Weights of a small mixture-of-experts language model, trained from scratch on English Wikipedia.
Size: 13 layers, width 256, 55.8M parameters.
Experts: 96 experts in each of 9 layers, 64 SwiGLU neurons an expert.
Training: 391M tokens, 6209 steps.
Below are experts of layer 6 (counted from 0) of a mixture-of-experts language model. Rows are named router (the router's row for the expert), gate (a neuron's input weights, with its number), up (a neuron's input weights, with its number) and show model dimensions 0-255. Each number is 128 + 32 x the weight over its row's rms, rounded and kept within 0 to 255. Numbers have three digits each.
After each expert's rows: "mostly gets" lists some tokens that are sent to it at least half of the time; "comes after" lists some tokens at least twice as common just before its tokens as in all text. This comes from a sample of Wikipedia text that the model never trained on. Tokens count by the router's weight.

# expert 42
router:101123156168152169230139123102156095144130134088121107138096076109065075145168143145151124090123159155132113105107142155151139092148120141163116145125123166109168131056105139102129084119104103120141189122136148115156162120079150138142102132129136068104102159123168116115150112089156161144141037138083117149072055102105122130100138100148052149153147190089146172199136155105176125085122124088136148071192101147139147136151140095136128141150167129125025088136094158114142108123125138095149127158116116145178140134176146132142093153073133076118078098132152119130104183000106118180139116190124103115090108047131129183139104108097201135121142124134116135129168163140081131109096125174104071088057141151136107165130115095138120106118108138107146121128178103123144170130138069
gate0:106108100065145125071130237123162124155178166103129203138109117146029146120051161149101148127122094146104108172107154123094123143107113169170152133105089114075141166111128084120075144173138108106138150120106106164168137126117087139154133146121116159109106113116056105149137176118151125070129117159157066154133165141075161087138093133081132137208139108110125145127151128156107142105061096158095145146132130092138097124131100107071072142111081121143150073141130145104098200115181130153156154151102117208174156101127113165108079106128106186095150109104195150145150092153059174148147141082081099126138142109153147122102096107084195098134127127137165090150095093124107183092084137178128183191117136156121133080113127095097144132121163174107125117070060149132108146134121151
up0:131120141173081121100167100111055141158098154173104133132086149138158139170117098097111156113061105120160165094161124138155108151104094070148112146125134132083056114100110093096117136119096158102128153163035168085170149175087163162142096133103113124072206118108088110124127182149165039115066104150140101143140172112130174119147113087127134106149159066116129129092132151173060126102069069107147150064124134121083114131107172155136098082092090065083113147080157174124114156178105143129176176137127136108053160041123106124154114168138101153136106124139155169159193155134051184181125114089113170120171102089151105139110115128079115078137118113129114105160176146123142159099056138143112148152161108085138158097124135074141092153135110123146117134146082121110113146110145131
mostly gets: "\n", "\n\n", " three", " made", " two", " pro"
comes after: " |", ".", ")", " |  |", "==", "==="

# expert 76
router:112135183109107197184095132103184099093170086144138145143151097126070100118098215153118109138157082148055111093135171138149152122110074120125097154134109114112141127092136175085143109123113125178120109104105140083119151106125170102166150144129103106144124099113122127140148158142176122191139003066118129138154117098108163136142137133143105122120126165103136110247143172099116129122099164104089139125142098149159165138193132118135100103110072150076059077204149074119124126072132134131095105173139129110184098116069139127127114158111122120148101107091096082112133101023154156106121124109152137125122123071161136132075133166134188131130135094146147116096161136128120096150136147119095128096122195102115043143132093104106146088101138203075127164175170109112129138091079127
gate0:153128170204072127143129166130114072098114145082137111083158101096133143110130116158110152121085207119078102117083095171128110116147117164167150085177077084080154116174142102124072169172134100195156135146111098162127136178126131139156149140161108116158111135100098094113112158077181107141137051117141108118109100127085124063137095152109116121167108138122115150153084142085124108118137128093146157105103134149164088173131183229058091167099096104065097150182142119110148110122115161153132135163138175107109117133084128135094126093117089122171113148161136165150116098074083110085138119097124110127157180087090155178142163083152118174152089211109150159143123132116134089125129112128149091124076185055171122176121072131145154131182150096104067182101171115108176160081150158
up0:125121149199094117128100139132122089113126121085138113105203102079171158110122101150090170131083196129072111103096101167105133121131123165207157066154148113098187136170143122142097198168133121200147153165100097128151133153102130170168137193146094143144113151129106083117102166068141120151147073103135135149113091170090156115145108140112164141176118136153126147108077152075096104121140157078116142094107135129156120198131151216082082149114087108068110156138149129079146088133117148145107145193141142083076122181073099113090130111103105164172132148195123141143112063120115141079123114072148081134164164089120174151144210080175131158163092168125168124114121110111163095122151133147152117116072171056171135167133116145154174165161148107115095142133152114128165160107126175
mostly gets: " Ed", " ref", " took", " compet", " d", " adv"
comes after: ", ", "0", "\n", " in ", "–", "| "

# expert 1
router:081078129124123103118198098123161094066112107159129122142091085094000108152117137128158141134102136130101168113083161185092115129160083123119174160121135131100133188117086135111125108108099131161085126121138100087132110148175130104106123143143126063107167089123116128094139137152136122162152057094118134166158124130145152157140084143140147109162183168079119166224131102150157152096168125067138135146144143145165136142178109140119128156147111183115116137140077107107085160112097082099143094179107124107156120124147163131175121141105164141143068166166092109100146115111081086173167147161153112115108096114138158178095106155114186163166178134148188184144162192106058099098102141138163180090139186182143035102125099092074117158130084146133101138097092156136117112157081143
gate0:091131095151097099078114139167179119146150094165144111177113153052097131180121150102111136135101091198174108088141075151094075134143150135152154159109089117193133146076105112113141167127100148150083111112134070089127111086101116159130173159101148158199204135139144111189136096117082121114095142057107131165168142137155124160104114166148095129123112155146122144074112173183184138117122151168121121118144129143133115092103108099125150154130159160166100148080126203098152094194111137109177099127094134134106165090093117150147103146116198081103166137120164146108131187152174151059102131138137158193144141156127101121121187147106090136111098080135179106103078134122050066146053205090164138116143160126124124084111103139145177060144157112106052144123118105166108134110107131
up0:116110089169152092084132138140154107110119072203098135157184152083136121167114130100141121124100105179178110094176065153072100141144156179142152143145119123203098136081103149122139130126114148165061118082108113066131123108095119129122142148077161153208168122151142109162096112134051152129121164104136136138149134150119109146160133189124117128148109171118111126101116191157135116146111136124136097107100089104135093139084088142110112113102179196123108154128150204109187119170076131159134121135149187104105151083103084149124094120074216113172191141134122134118150200126169146074109137184126153133152170216120123106128172142119076133095070084138155157094076165106129063161107175088122145130138099128112120109073043128163175074100127102112096123100101139129097129109099102
mostly gets: "5", "3", "9", "8", "4", "10"
comes after: " | ", " ", "–", "; ", ".", "1"

# expert 56
router:080108104142160137165107172156168097114158130170141148122137055119124102103118201150174095171141173182094116137124148109147093100147166139115083143099166150148146148177161161133134104127118125164073092134105107119148105097083134114148108129143130108180115099080142117191157122111182135130116063156080099163097110150130160116097111120162079133101113119090094149154144144128099170134184184090109119057120135103186153175130152118130127101157111178093037119171116097107109126087126114128209139136208090083127151182080141138106110086130177094131096159073105100149094147087096131079146167165056108103145143118108073131118102126092154118161179128134111112120173182132041076139139159132124157115141228113079053130106102074118108122115123131100140188115136109063136111127116128
gate0:116129113155097127139127133130133087154110113197133148168081092094105165099123110085123162157118190156140129166049135074121136071085115112151100158144084093124142069132110147184154117130125144120120168102103129115108104157079139161081118117113141071139126048086198129130118122135116150075174100103117171133106142140163157130159124173146115122090144162103116169148134106119106195112116153085107097113088161118122196109107153161138162097147136100091083130097126118121136110100194112203068175159137129125109106156127197083134095115182138058134102120116151100142123167109089087126144147094141065147190141090111158146145116131132165138212098125088186184094123123106079035066128147155120084109079124084161090084190155081182162136122096099124097144115102131159074150093095154
up0:153124169113118121110132132159103058103105168116109165125082123177096098096117212146113122071145099164077122090089157178108146104130130132101118148093167126126111158088133124089102123119154215151173105135137110107147195081173138111126171154063169119114110128124056116141092169090174146142079103164187084094146071059081107139131126120142112135131121138099107128156157181124145066188143163129118143092127103105111113128146161131129176172096199090144133168162150161085136175144113176171164112170128132086173121102158097135139114119119141181128152111183147101134156152095153188102155084147114158100128162092131101215112137091151139210107159129186046081118162116129119118181138141149087125150125210162087124148133067126073080104098115124130184111153147122107128114138139115
mostly gets: "- M", "-s", "-d", "-f", "-l", "- H"
comes after: "\n", "\n\n", " | \"", " \"", "/", "3"

# expert 53
router:132148081143090132188188147071152148129183129211141165119120090152060081105128192088115145152098134145123139119105124170117150084119110093126150107163103140101090186084181140108123156110106156135051135140142128092133130127116149080148116116141104054130138159154104101129107121078113094163170107106144141086113071144101171139141115159146103131150062173092109123236108168120160124131143099119146158134095123151168120139132125146144112159111117159125063145155153070127121135103137104111194164168155111131129119134172161107210083156117187082121128104123123047162098133021110152127133177146149106134097100135106149204096097190106168137172174086158119178112175156199109068120104169146111111133121150152092071090126106111139162118149111137142111166099144162092098130155111113
gate0:106153148166123118093108070085105175115099086153133126156102120107156115160125058145096128150203162161139142144137096163153109108190084089108020168081179099164110115162133142136094161065201168123123118118098143080166164158155141152127146145114168105110101161139154164119129190179131102101103127110163092091140151091070146100107130113105161119176107172124140097157125074083164108105104187131180117093079080122088091073132139136128127110093131092083139084172194144135083175103125127144113202147057156158124126117175124120150147098119135099084119124143091134128129105148148163110169180145120118129110084117093111139067157171151074144135132126161157180120115151089127145084137140142120135187091139130158145091130079063135119172110141042146092129124086141100109073186109080
up0:119138130131147137138100106123103208143072114133114144112081081104176137154131131138173117155183096177125157129138144173131118096145066124085083151069170125102141142145111177158085148094165188103163084103167129063174165097146109107118152157126136097061112144142130133179129151147101117160119098115145074099176172172119134139109146112112156098148151190128144101200103066113178096139081126105156118163073079129126093140165115153144077101064017104120121104144130108161084140139103129148119184162092133179114091145170130111126122122083103082141111078104129161136087080124123133123183154170088119147120091121104171107086144154143094121119122159115118154139085155094140189074111148099140085124128100133191126046137115084171141220107146105134107147075074142087146115179138086
mostly gets: ", but", " when", " while", " because", ", where", "',"
comes after: " | ", "; ", "3", ") | ", "4", " |  | "

# expert 50
router:098123181061166183160189088106110117147162122181114139154156086104096087127143185156161112094102104131121078167091172134124149069094104120144095179182121142113139114126094134061097149119111095162123150091135131112111094124105105150146094076156068092118141120070123148124134132151137101140118032080111117129157114133107123135134110134126053115113142145087174166187109121107094133134099127128160182064161121139121152150129141131084095198111151109130022115150109101106106151086097148125152116145183157116143160081132151149055088148104084126172095139110118102114107129101080102130116159131090141162173086052116154161087141124094189110145107100132090127134164178149126110105116093150122110112109185100086076079133097054047110135119152185124075168102175102123108100096155087
gate0:113138080146121162094173138092119168147150127089118077159105080150124133100109186155098117107201131129091140061062171133170180156144087114149108154174083109126125149101145120140149124089094146159118122092043089148141159144131136135101137146107167153156167156160085137148107175075146165135172086126142128091097067143065145097078119112077086178141111124139153132146124099102178156132141162129125135144110072120089119129141109156143097090042074131143115077186098131063151127084147122141096117145092100126166195113193085085182137093126129117111134113126168059146060145108140065132127142193089134172133127140145123080151086162132150163172109098125162106132113115120156137127107139190080052137105180092138157085142156080126146122155106095166191112110177134079077156147128102
up0:148100109155119142072138140109119154136145068157144096146155107136131112116155110191085039095114093129161143147101161147090156121140122137164152176178120119168172090099192081108093110106095137150143091036121084123111089153108149115129127094132084165175133093176109097097170189054129165142160144117170111088128122119137084104139118123136172158149119160136100134103141114117123175131090136152148203154114136078096098076156132112085128138110139142104160079163131156069154155110144101184117114091123133112129100130175099058108188088125119093073182104197118170155059146168089070128116104129108131161146152122118115063145115105150187160116098076156152121142069090114116134136129119208114070118106120158144139164143172102051140140132115071127095069119201129072098112143111142
mostly gets: " c", " C", "- C", "- B", " | C", " b"
comes after: "\n", " |", ")", " |  |", " c", " C"

# expert 74
router:104098151095154110226147123123121139129115138190135133160107080103037150124141130102166153098097127115129129166178104156120145098119141147135099143113137098079107123119153127095136126110110138107157141129129112123158150135149077123112120152174127037104152122126071131111151120138138141158135042109097106136150040084100146114144101145114103151160111183076125169203096101087081138141194126107148093053130146155113128175152133132090125138194094123098076120151128095135050113098059122118151136132109104094136084116085208177122111154122143089122098121106110118132161146068034108147139119126081153123112144093104166122093091171094147121214143142140127134096161136136109086104128116139120121133123194112110030121081077091110089167118161152091153151119119164049135156142112065
gate0:088091063132093152128165127077166108104125162115176106122109140157114137064130156091052150121179107188139097078114120073077135092143182125152078159097133116126137101168137129098092153163128153082091157088171149131146113130204135084160150084091139124113128125157148090163104136064137148122145125145177184155148143151110153133075159107121085088124158141136037114123144154152120127170144100148142141145143060132140110123077102104125175088070152136136145155118058082148112167117091098157111101142085141162137215128134137090108120179140108201116107072173115105133123113097098103098073187113117157128094139177170126152131083184116205194137107079151146087184128093089113148132154135146141139098060106130138128135083116132132075128148136101113120101092154063140141158131073071
up0:170111114096134137072136158176086091140140077103086190088120187147065066150113162162076115146108086084130123133154172094139116150153129111150187166114154165204148155103154126191111108093113143185103158128162108134103095116127140156098115107105121154165097123099141112127080159149141137123072175181120163078142156085117190169077176088174141083126126080149172139099166123133156142161101146106153174144145156079118198132152120150179097161121149128138136119109164146105143132148124134108212174153165152116148111157149109132077159122091114044161177176104119223152141144140154141128137107126160156150120148149091138204147179095118123144087131128125192104095089073135129143139130124116120195113200127098112154141163084120119151148103071091120075124139126142134113104131117221
mostly gets: " •", "ary School", "915", " October", " | - | -", " | X"
comes after: "2", " | ", "1", "–", "; ", "| "

# expert 80
router:073102134093113171153171100111133133112153113169108119168107092154092085135108154096135111104110165057116087106107128100165164125118143116140100146093165142114126118125084154087137132125123123128076123090148100119144136148197108094126105070131102076103102090133158111151146114127098089077120065108130080114119076189089133118145119136146139124025149169100186122170121075065136091088162178105056108122141142143155144180143181151130119128099126155128068159138124099130099169125151139078141125145147129141124106099132133112147135119076172111126079079087125094141117152102167133145142143133159089098075081117146180130154096220053170127140146088178121171098143139143047082080159139124089162156109229175117061155092074080122105130131126154068099189143156138106107084162139138
gate0:116133104132127126099095187157137146164082131137128075094118139129138163238093124093097136183099105120176155147181142103102087137069120129148150150140078195115123174147113100143133173069172180108068104146124148143147167118126103115122089113141149147099182129159105116139130107100161128183112150148110079135114131084095153141104107099109105132111138028161116139076054044136148055130113154144120109149090111092133185129063097171111144149130104109099140115123129142143109090159139138107127158102113117081184129111173040196123139171133174126096160127181159165097150117127101107097130105158062156124107121160076127159178140128171070092121144125169106101120062135102151120147104148110117099181111103092174104077171101119142148137142158084107109120163126104119068094089212113
up0:131137128101164092151115111060095110129159106132110127168099136149149150070110108131112098165125145132196138137165115162155103176113143140139150100131136132174110149117142118113142100201114166146129107117122145156185057172111071134173143120143053119179166130187154129086133177122125108144142162090168049189163134164151087106118126165080135082123140120111119145156119144102064061145058087178153146150125062189124105139139120129177152191134147189137135159174080157146174119117109141124065103069111126166142159205147116082092119121143125093083118123126103092112146186184112083156150120143176094139043118122110079104101156162119107117128121172130029119111116124152125107112094153122172090096130130119141165107097152095120125145107163131079118135130103077131066137161202081
mostly gets: " September ", " May ", " October ", " in ", " December ", " January "
comes after: ", ", " | ", " ", " in ", " (", "1"

# expert 58
router:110135126099108115187113121128163119139143150144110080126162096097095110120133195144103126141107083173098091161086211158150134095126093121130119173157073093084108173113107159075140098148123071173136170104110160085143119105150107130114109151130106083147080108152161131099169187107153099162153086123109157149125036137111175145135137108108098158065144141108175133188098129196157098146085163093131080098101076201197141151191113091088107106160117114161039133172091106125125177092123140129149129148185141120172077178148122165167110151133140128152121160084145094162123099076087138090121125170121177149130124063104116137073104152081193119138135081130115087093188147100104079155110145132128111156154167133148062152097141082100087154138118123095115131150168154106142147099081081
gate0:090127162169124081128120111096092123142102057119144158092137136082132090192079130168102177165148122061113113118150168087101102152150103114063167137180165102151072084171106177081171078166115147117081134146115129117092136136149098169141134105166113117157137160139170144114160158169139123156149121114071120091099096115090146144129104126156132138182094174072133111147130127131129121078107099147126138136188105086125129100151155147172086074173171140031138165118085189040177151123126129090141166157187125175134146154130112111160154133170114051131134099129096181177105190128124144165164165117187148049121102063159158106089130128115160103102179116113078115189201137121144128177110129153123160123128106158129098121165087118153177142132103138159085105104097128107141157124107175
up0:156167150179136134196105086174110122131074081132157101124107145078127147133157154023162148151088162072158112133135110150135128130118096149100137157114087130160158107130131152058129182156103107117105112179124130151062131102111085133074116166102154126101072159137150174192093141132106163104140124107133051177149167096084130097106105132174110166138132121083075129152084131067135156174134170146141135136142112111161089141149158150130067136133217090087113143083075099119107107140129090140146142137126155127167161107097143081163156141089095074176109121103159138140091162131137110132122133116148120176202169096125092058119215180150146127115129112172155133147144172094163134142127143079048106126139107122140114122077112144065113149109177119142155063135053184133167134164099134
mostly gets: " (", " \"", " | \"", "\" (", " (S", "′"
comes after: "\n\n", "0", ".", "3", "4", "6"

# expert 33
router:078150111127106096129159164125100084116103154159126086128113110091038109094138149135110146182119118118094108119162163158122101047118163160152076183157117172104130141105102162119180140116126081191096153089107159087170132159175124093133085085097111099100147151163129172103133153129164128117176101139118081205114094094178137148126129163170156139119051178104078158208111187139124143123117204122138111085129123112139110133163120120134143146155097120148084117169166119082097139102118138148191111152137127133116104116090160117104119121097097112120083065121090109170122130086127096124186148129102111108106146082141136113131115104076180110127121154143128199105203154148082087146152140100147107106113228109080049143099087100174149148104091201099181176130152091147106079138136100
gate0:150119093161118099135143084152131066138079125147121076123172095112128136130099123117150125150138129101146098150118153154116117145181147131152111113109131112150122206108092105126047144128133108110143106131123174124158149079161050089138140125106216138098103136122138178138094122112111117126093148138183082134154101159175110164141094033145151132139116158070096122155101168104150169142083039082146197118110065112165115105087110097105105044138159083112146119114158132135142107122146100127109133149187175160164214106148097089109143204153093141109076106175163126091162090148124179164156167146115135116150133119152185133154143164142121127093175158088123135140064066072178144108136105124110175156189097126121145097133122103149144187162130132070142101127095079161181197093111115
up0:165090123085066081171188108176117187078152172141112073150152119126114105130186132146119114106076078129136137192104098160129135157147156103154104117160192180137136176173194106154176164077142139151113154131153153126073197103142153107093149167103176090123141147175121171142093084094134209194076109082121120153141119118134108155151102088094142139171098123132145184144140141138139069123151180107185159148137083073126112092153142147101101105105153142113128150092124141157188154166138154118159127140127152158133149140113116172127115169135126078133194132142132137134170077105170212129165127132068103049141111124082188117111210144111078125075092147115164119167087147096089131095170139150148147188114134120100107176154139133140140168130113133173131136109076094159145161135141160
mostly gets: "ed", "ated", "ic", "ted", "ited", "ism"
comes after: "2", "1", "–", "pl", "or", "in"

# expert 90
router:098097122152165152142162117133145113089121157113164106192101116101005121186117143123154165138141123131116139129101145192135123096128116141179145175138104156097138178111121135111108085092104108138113145137126099172145109118186116089084104110142173087076127073136113096116182146157121091110132074107122117112139085082104155164120130157134094126113145117122164211197141138128127129090163090096148109102110163163109146184197166136123150151183128152119119120146116111124083151119079147087129108167169114154135091122169149135141143137079173106132105162148090120150128131120094107169168113178124093092110105079130165169088113127096181137127178120134218175119172158121093159087164138128091132057110199158116000085127073084073127146150098143138133168110117161120106128158052125
gate0:147126105151120113144153106118141123105124174069130141083183140122104119124061168121056099093161140150095097123169088127128128154109108124128162097112122171122142141158173174079119211108126146109135181155167148124171134109138165108120094102136168084100063080101135169157113105104194160136163133072155113170166110138136161154147124138139171122149127178138173122114099060101111133070111116153131166131123135075167157078147104132152084155130116061132114142096130188079099097198123122154068111168065144112053159197127131094117118095125083087059077132099203140107084096131084153184137151149131116129101099146096126106183169116130109098100086087136115176170139119142185069130079111122151084108175155109140138121178182134107110108189122116064135066158102137114125115091149155
up0:074129118180136142138064142118078167117172128150129128153131124164168116195118120192132127090102193137183159074094160128143135090105107130175070074135109137148118063114124158141144130177097107099126137138138116143084111145132089092159127081160085131169097163135089123156158101157123155102070078129142130108140172167139121091119141130099122106134100068146142104166212133098119081163144109130181097094047125090169097145129103133101124106069197141138095123148183109115105169080167168157158142125089080113129139215146093151105176147112164170170148112111118085154097127108148090099104170090137165133193147134136084110115091151114146140125101143126126073134096147163114107185171179072112109228140111111115157167115161125177098174072137139154109177165203126123127120082130110
mostly gets: "10", "21", "00", "15", "31", "13"
comes after: " | ", "2", " ", ".", "–", "1"

# expert 21
router:075137153105148141201158109112183102166120125145130151101150082126108094149106117198116100125107101160057091166100189121120133059075118127137093128134079142121125146086096159128155094112113095157137138101150114130152117115138159116130062121121103062171115087097138130124119174073159096162087042160077121119141087103121127153116152139162102145091138107130165139187118085137137106153153118108132158073153108099167149153155088105112125145163138099104072126193147130160072176112112151098172143139179107143149119131122120118128098132089159111165112128105136124143132152059065156080189129088131125145172097131053090132081094098049180131152120161145133132096179157160120101171117148165143111098096217117062083064121109074161095139153078139051115112099112101097120150082105072
gate0:133142097147142116079146151161080156112119155139150104107114164138138178140160139095099078054185171134098183124186190081103168175164126113128197068102136136164139126179129143076085121150110140129115098167117116144118121110111116089168099156101077159150120127130099137168156128117182184124170115092134104074107131098163112103120141137116186131151137096122087130104178162134129127139198135160099095124129162146155124178069113106135153146138150176145114066112134153129075141147166149060172084146102229139160154112135102127153134082116164110158172128071131140230163171084115086120067107135115152155180113176120112133145139180121118116101098173129155060046100133151134125183160126127162148115095137133124128084141113134155094065068100088137136158072133181138158142115092081
up0:091114135171060126097164110102185138145069101173131170102166158159108194124114124139102152120135228135153090154101127112162116061143151157094090157121073130119082094074169128070107134112168176085083140098157088152176119157110074117130148206113116170128182166127100119151160086121107102138101180074157181113158079101057107123124103138169147160111164105136106130082095091134137111095109171093207157156125104101124147113107096084107133152152082109102150124119153187090135115088132132152147146100155135139162138126161145114199154189120157119067060065140127152068085159127109131144141169102101132066091158167091130138168123133174117098097138121146110122109180132082173127151129078157166110189089103109171148094125175113151092120091125096113147156142103101164136155116140140
mostly gets: " \"", "-", "- ", " | \"", "|", " ["
comes after: "\n", " |", ")", " |  |", "\n\n", "=="

# expert 81
router:072100128078111121197139129110142111147144091129113150151157086123068073064080186130093143138139087059073071146137162123157149115146080115166138152106150144145167133094051146115132162162128084165157151083151146108124156094149116133119151122181158059128122132101116114084129164101128089134139041138070108135132080117089158140110104154126112107114125177073157126227124136094072116170136154120084110067123073177192136155181103071132140093115087157092065158194132058151138165146141108135118120143115125118123120139115132149145083127114171133144075147081116111154186134073134143089111132100143151113159135084082113093065103155117165143140117084120144112154156150114117067122099137129142115142062211113100065149124099102131084089112111138110109166130145151111137066103114096
gate0:136159122107143151150141139146159168107187108213069175130179089133060084165125145151044164094112161116099125103097076155060099089127133149108095142112155090120107151149103112156164122077123159141124152146132139052110114159126155162114101107145112053133193134078151165159126096122064178136070119101119166121144126164154096139107118172143195104129106144138092135106111067159152095178114123083123151108154156066098154075167190153160164172124173078106115135141138139158121138172133174099108156110143104113187088118114063136064093164140143168136125102102119150191111146110108092114097138076042100192121149113091084140162161107069126140104101175113132137103132106165067134095166121139104184182131151143138129154145142106164142166162138105112156097121136121178134178131156150
up0:143127129151087095095096154124092165132143144057192087116141127141145145134154155148103135116119127153141172129163190131113182092087117145116132091163114089130070090097111071117120138175126126152107155117162104170199137068144117106167093111153143110117107114117067123115137133185133096177198092128093088147138134098131168126191119100162148146165172078135190190173108124109174116132185114132108078122160088115255111183103075122157135081080132121144114099246148132138117098157096142126114139108125156133117189151147155146163189138109127124124172128102170136122164117109146126119123127154133145099132114113113125203148149138130151099105146103171114093187098123161179067131219116135104102145136154083121120095077124083138128103141129119083160121142151174144107038103122129
mostly gets: " Al", "″N ", "°N ", " al", "% | ", "; "
comes after: "0", "\n", "1", "3", "4", ", "

# expert 94
router:091092132130140164141160123151100116115097130120135117146076122105027133134130153125142129126135174145102124150114144166133146065144134149129129200156110148130117138110097151106157119098078112136115124172117066115150114158186121137093119128153146077112117131135131144104110119166124133111127054113099119096135107067108172166105099117111114129130098132120153133178135123113099144138173170099136140109116200150083140180185167149116142144168090114094102111134098125159112083139103138095164109144140098120157085091140154130167179087089166110108095147119080160148130147099083099166168136137144123071073114079104136146114037103092138122168166065156157204083190164134139128065147105160118095102108197149114000130142057112119091148163078188124141175078127155116094124166094145
gate0:139142137125116131130136138166101074130115083146130138147094133140119132151132107181139167104066142126100157111139076112186122096092158122108095136087198190133131167108146084147104101119129091087204100145120074148101085117129150114122161148114168135127127116170092131192169086084188149148168160163100114161150126090103112114119086140062173147103120094147145127134089110150112069153024061144198115101117110159208099186078134077127089156096141197134089121154075099094137120168154194137171159087067099140123140075108146133131129126073138132151142130114103133148099136103131115117136102090135120113065122186138104150125140116058103175145135070131149140134124115135122133192131132166093110091101105143094000128090129178090151147146124142130135181099159126129108156101141121
up0:161147133112111156123131144164123082124116089170129117158091119121132117186129106191123200112066131131086170112142082081196112108083167111118091138078210163118158167095171096117095116126141097086164092138130105142093096109106142123120177139129186129135116073178106140172127084101197159147162163127079111178145132088111139124124076116060190126132109108164143125113069088151138064157043079148192104097114101170185106190094138111124081144112126171138087124152080107095127103167136197137153141076069112154141132076110159124123133125092141139119164127108092131161115164117114139117150110087119120108063123194140121160123144115050096186142149077136117129134138094139120107179125149176110109108065111159107044132108141175110166145125111155124099193114167130122109151103142135
mostly gets: "020", "015", "014", "016", "007", "019"
comes after: "1", "2", " | ", ".", "–", " "

# expert 65
router:104128089111137189165193163089087142110078092136131158170092115132003089120105149131143123091116108140160151113100196149159146096093068137118115127149122135085153150081069141053131104066149116121152151121194137100105097089092183140164114116153113082137122133060107109107139139106187110102147048139111168092106113074115141084160146099146072123130094141119135180205132137177132125151177130110104107100117103118162134148104118116145111149158170140119000138139154129103098142166148146104150134130119137107125110149142162172109150143103166136129089117142123082120111114054101135173129165105105154048100096115082106158111085171070155110152150131123116143095144171133119097102077121111116132079083170084164123159100134089142133120134098127104106115079150126105144125118091086
gate0:104124126124190123161114112125135109142142147090137129131116142110102118106118062154147125124152091077153168094110143104084157092084149093118156117084112104114082106214133188098208115131048091090079126092101130152163088111119120118135101108135138118086081165115147104134163167135109156118119146137121106085067115100140113184114160103158066108114132101148102112125143124122116168095114150161125113145159160077114146144180116101097130104117140216139076185164105135162132163143081103126112170117109112152109114145137136162120152146168161174122095120100107125103070149110119134147094143189192156089109185123118157173174125142146200068160223170186175145111230105191130144108142043110106113097145203117098135154191120097154090117149110101107139171086153156103118124139146175
up0:121176061098117137113129113120075107104153170173113106178102101107107129140191117160132101125140119079108116151118120184188158131102074111107091175086088104071110084104175187119100140101070170161145127139089171089071152085129156119090171123116139096097113153118152149059094148115170116114100145080116203137152078121079150157116135131158102148082102157133147130128189127110151114114130147139129156133117129114109153139114146116173113097191126108102090136106132096135127130101151149105138151120107100115137107105104083157053156086143140083141130092090135104144152110088136036135211077080097163173177140145129108064181111185150079117153135139179166148078135121097073114093141095168122178188127150055179137116150112169068089097133106163138054141111154168124151102080096137
mostly gets: "| ", "|", "|  |", " | \"", ");", "\n"
comes after: "\n", " |", ")", " |  |", " |  |  |", "% |"